From a checkpoint of a small mixture-of-experts model trained on Wikipedia.
Size: 9 layers, width 160, vocabulary 2048, 29M parameters.
Training: 342M tokens, 2609 steps.
Below are experts of layer 2 (counted from 0) of a mixture-of-experts language model. Rows are named gate (a neuron's input weights, with its number), up (a neuron's input weights, with its number), down (a neuron's output weights, with its number) and show model dimensions 0-159. Each number is 128 + 24 x the weight over its row's rms, rounded and kept within 0 to 255. Numbers have three digits each.
Before each expert's rows: "gets" lists some tokens that make up at least twice as much of what it gets as of all text; "mostly gets" lists some tokens that are sent to it at least half of the time. This comes from a sample of Wikipedia text that the model never trained on. Tokens count by the router's weight.

# expert 14
gets: "o", " The", "lo", " he", "The", " He"
mostly gets: " The", "The", " he", "lo", "o", " He"
gate0:139103122121130150093167113103122144151162145126127084109119082093114127150121102146123112120125102079055122166120131134097073146110099144110132157142114168128119149170105121119119129144103164136117118092186096113107132139122135136186136145092161096129129096146127144124146132127160138089151087115105119100114117128149167112152102118119151172129100108136132110111145132143123116150158115177132145114169094112135099086099096112172117129138113116124120177162134132151124118093138098
up0:110104133095144130141086152113135130143153127108130135096131108149173142117143156159118104121094125151107094148132120126181111158129160171179155143091148160123120147114153129157128111106115149150135146163162104124110177136112094147113152140150161109095110097101160148162102075080166120120089095113139122163146140133117135119167123106135119127147078155132134140114105127132118130087137131127129129113108112151152158156133118182092125115088129101121093126115119085110142126137204137
down0:127123135159120116102140113111146135130136099146118129095109112111154108115133075106130090125128123132134126080143131100145130121089100125106113172137135127117122113148155122130134131147144137115142133129086093156178152120196122106131088090085139142109120134130144157110197137117115144149108148126159077071159145114117097096097078129146077122110137131126141118123139122142158142106182123100113142072088132105076139138139162113144105138110118152144159130153104153130152117128108185

# expert 88
gets: "le", " (19", "ple", " 18", " Le", " (18"
mostly gets: "le", " (19", "ple", " (18", " 2001", " 2002"
gate0:153133133176072154147070090162117067160084157113124132107120111127141144120141129163112127133136118162131132119095123133125088096124088156083138132161139143166163143158111123128139156122131144105101126110119123101161159112162156076140114103117131091102114131128119138137090117129158121121153112141140147117173064114149187110107115129132119115103111118125122131132134122146144126124125107107067109119153124169116145120137131128130143112181094093137180106127153150107167136159131139
up0:167078114100132113117136108079120082147120101171107108121143133151123152143080136120131114131097094120133128163149142140155161123117133137097066118165188122147142138132119151152159186111098126097156091120127129101110143116109103118125178097122141129157139144123108119144149142085126107132143118090160147126179118157097129160113122089123150106134178127107140094094149132130106146116136106125139137129160144110170136152147117078126092107097134128096106123148089103132109164122119163
down0:095142125104130124159151138110090129092150159141143112137152157137154101131138136101099153169116146117165107095086142144145104156097110164114135130079132091090092131127142104162108111107137153135123096165135139141126109133137121118090174139160132143177183125128199133135160119173127143104131150136088148058150167126117158137133134150116141127137166132133094102123136151140092127116136144156129158107109108116137123151053124131142141139146159115144154116122092154121097122134133114

# expert 50
gets: "and", "id", "red", "nd", "ry", "row"
mostly gets: "id", "and", "red", "row", "ay", "nd"
gate0:125125131131089148151116089146110131138118122152150127200116125117123130138145142123105117113178127122074121107095104155135121132135139136126089142109128132151119093150126145094136131143163109114123143116125122066088146145126132119095146155163127104142119157181121167099151160185100086125165105113151124139146143101158150138136169083164161138143101158137136131156115106107118106148112167116155101177117143163142104128049118148140126129140114142106125137117115114165137106164090110
up0:067114165137092133118159097155141087137076170127132132129103137149144122126126141140110156135088077164143158116153105101136104070074100136192131172141124176144131103096104154094095169121134145148094126136123110112126123123110171121119130126113147131148135129140138166149121138152069133130122131127118116129130136137159156143135153107094120111171122104134117118102107113101101110121109160159159111192139102122127122115162169174126153137112110101145144137125122148111145134142109146
down0:121122147109137098123112143162145106116171140151117099102145098149144086160098163140152130136115164116159121132207162155148120159199125118124127117142136116137174116106107109132096163141160168116098129114162124130089117107090153122155125128122139139108126126121170120137153109130184118113078107131112132097178124142108124151078105168118156105135106110123118132122128126145149121144144137146106167110119113091094175111093193103130116154157163128129146133128141144123132144108118115

# expert 89
gets: "2", "1", "4", "3", "5", "6"
mostly gets: "2", "1", "4", "3", "7", "6"
gate0:108101155151151078147103126121109131126116120096143094133116114138141162091130131135169137163122111118147069102133147190114150107118113116125118148125126067125132145133091144112118116115139114174145140103114130162149156133157119156116084136140124122161136055102139154157124094122148100155163143142145124087145129132122134079132163095141111133093089108138101132148090126125147082139152085132153159094121165164134127120142114113123078141111123116128146144147105106184131143144109164
up0:145150113124117150110152170120106109102155134145137117119123130122147124158102178150156176129151088120110093122129122141079144111116139129133168133108169128116120112161144141098142122116144141146127153092110108124157117147129113113136109123116130124138145106095137160102071130140134103090081065127154088157144132157142151140084136119166155132114113145121165156158105090111130194117103092116121126106093096096122154123154129143139136162140173130114071132086102135120180152137114098
down0:144113113130121138110150106130115144133110142127067169093130157111143086139130144167157187160139117113148127123173138138122121140103106100112141147145153168123155121155119148121134179133101127084089141088105087129129129113130119140133145110180130121116120082101171104143146141131158094132126123136151094095151159103121153161116139108149148149128131116130168166116121089132136139126093128122142105129149086063100142108155185136123138150138149159121091126091111083131120122112120071

# expert 72
gets: "in", "is", "ne", "pe", "de", "ite"
mostly gets: "is", "in", "ite", " Pe", "ina", "Species"
gate0:123101140126145125128121136151120088147148176084137124115152144168123162103112144132116134143126129098134142132181124129120120138102132142156155136152173088106125087126142152149163104062106141121142136102136101118135137117144098089124114147123124086047140117143157118142117103139130116152145097110140149182144133138131128182123106097146158094126106112151134140095089124104119091109156117161149155121122079182103123121119184108175126082135145104167112127150123123135149136116109115
up0:141130144156132121141080124122098127120134181090150092118143167114113149116133087134134136148176153158117107106157144135147168085121143156134116115137188162148120106143107144149152127135121128142150149174115050114128158129087106119115112166172129092088157131127135132167120121127124117129128141127138164144143176128115137153125091108128156123144125105124143159147122173130139103147147072146137137123109097122086108099160180124159134088134145090125125075113100140137131127127133097
down0:129118131135092079122157189117096063140114154102142142148129126138157111124143147134164149102134100172093128143096126131093081139134149129142111157152090113073136112117100104160149157126117134122112126103109120139137138115149160145158123150104111096065164138124103157095119131115117115148121104122152145170120099116137152122108113133123124153124136123129127162095135073129167165086139128116139146147120136151127097099122129113150110149146157164118121147112157127201131109111087081

# expert 54
gets: " Ro", " Ra", " Li", " Le", "di", " Mo"
mostly gets: " Ma", " Ra", " Ro", " Li", " Ca", " Le"
gate0:123162137087117129122140131152099125150098113116121136132138142158103149135127071105104173086108120113157127149136127131141132101135069129106143114160160128122118117112140126149118134113111103154129148124147171084077142127150161114112115142130116169084124108152142135127071122152118119135140119149088100141126131114135071095128154124119133158111163109164105107095112116137110112135098120108110120091179112103065101192071115168132112132107124125151149147137118167167144137130158159
up0:101121082101190082149121130137130155149157148116156147146145060080191153131112181132156142096156117090065142135139149156136092128129128128162077127124136109128102112132181095118106148144131115110138125129134136108153155098129103139138102096183154123125130128153149153138148133151118119130076142101137143132114131159119144129120126154143139145086128150146108174096105111158124166130135100142136093093126133102117104116124126115146103136095125126086150135165133121142121145130150099
down0:128128113134156102150153147147077136110169142078145116106159099130108133170124100116107149155127062119138077100137127135127087160126184098092126122125188123153092141102171105133110147142151123134122154121101135106098123113156143098111112094094154131145083138140123159150107135117148136112098092166118115097099116132104081151122137104117109081114103148132094113113154130133129121155158142134140130126144098137098116121172117084116127140166144115117099120130111131106084141144123076

# expert 35
gets: " 19", " 18", "ight", "round", "–19", " under"
mostly gets: " 19", " 18", "ight", "round", "–19", " under"
gate0:106105158114128109098123105134121120168120104128118093138103120137103132115091159110143148137177179165128120107102111144118136094163149107120106176095173145137147122141132138110100104120137134153122125139135120128148099103158113122104172106137099105166144153138135164158149141118162146136096134089141137172138160107146107115114105087099117114127136088152099135163097146138140141167145114138100169051158140152148105099132104108102174134091098119142153116175132178127125132138113102
up0:191170136163156142147091146111148146134149062140145114132131141125124170142103132084139180140168112143140112106139126139129108141153147148111125143157169152175121117109106155149101093145092124149149137126125148103137129129119165158129131119137137141144111104118150153127147115130074104103120099089144180136191121180155100145076160098140118112116140152122127096133154134158143176136146124138161148135090115153146114090107142096133138134119154095115093142107127115122119096148145117
down0:136134139153118088154142145137132066079144124135167145117101122119135135153140158108091122113107138148095115129155137134096121190114152131114150112119115141161108158139144113089147137092140114101133145096064094090131104126098122138113084124092155136113143148130114122140103136074123132153123119102101120111140194105117077124130116133093126133105112116131145128099132132132182130122151102089102118119138104138134088109112138102159176090113107121161123125124093114174156136125111187

# expert 73
gets: "y", "ce", "ty", "ick", " she", "ly"
mostly gets: "y", "ce", " she", "ty", " She", "dy"
gate0:148135082113098128183109076144106111135110173146079127098108132127122106119157159098162136116169137125090144165167147167128157135131140145119102116095116168153111141148092091122148114127114169155112136158151139135163112104130145126123124106196147122132173144143106178095108096126115135112137114120101150140122149125122155110108135115123108129136102077098121124088120145131103117098119140096065137165112111110178118122116109163123141144151113126077152129135139085131143118129115144
up0:103170127170145124107129149123109135104131139109138166106107089113172141139156077096085146148100123136128116109106082103154092129130108134121108132107184160116138156125149141093128129146120106133138122131143104142107118114118123149162173163129120166155183115114166144141169138131144092147082157176137123165125148122118101126114143108194157140134148136131146177120123127157112145156096135114114125130133188171097140131145145116103162082109139138124112123106112138145156134094149096
down0:123150167136124114131139182135159121138150132102140148157098152095116125143145089141138119144091092123141151101150102179127091114099113142166117128115086142128103106168132135119137102129122106114108103161101103115119149138104152110078110142118136125158142091160142117120139123133192075168125169131088122116171172134142130142134152123093118099139119146155108147128132130108076154115076122100147130125138125081131113098182119091123149121169160123097125109147117130136093157140087143

# expert 10
gets: "ri", "ho", " se", "vi", " An", "the"
mostly gets: "ri", " se", " An", "po", " po", "ho"
gate0:115114162140128204124107169098178112127117121102139108127140093111160149124131153133095094137113097125137145130168129076147139079158101101128143120117135127115141135178127096108119093152132105125119097183166142110104148126163167125147141150135135127137117116096137153167123106129096125156135066122115132119130125149105109116105125128102115179159143064121137155118121123161091108166162152108112128133123103131095152092110118102140119161189114109151146110136163147144143128121135137
up0:122130075122101102106132114108125151059118179132144130107101108106127113098062139155109124136117134061142135133137128152073109127121129143150139121191119107126132107100134151135104124142098111165111114109110136111065158131120123126129112089158148133099136082130147097146114130133095120121148109119155168127102106163131121186152127132112154140130138140123142108133124148132164152115099153113141122171101148094114117101173132118147191121140142151109155114085156141117140111136120091
down0:120071130118118127167103127132161121101137136147132137147135154097128091116107129104141158137143126130160160136087087121152161116181122097137136129133134152094124092180151118131119147159104100146115119108097103125118126134160164091095161142081094123172144151097114111122147127169149107150139117115123100140104078123117090142096143145125135184145148095124149154106162119151134159105106142134138097153119150154119113118174145145160127122117132138149181100117143070135114090092119163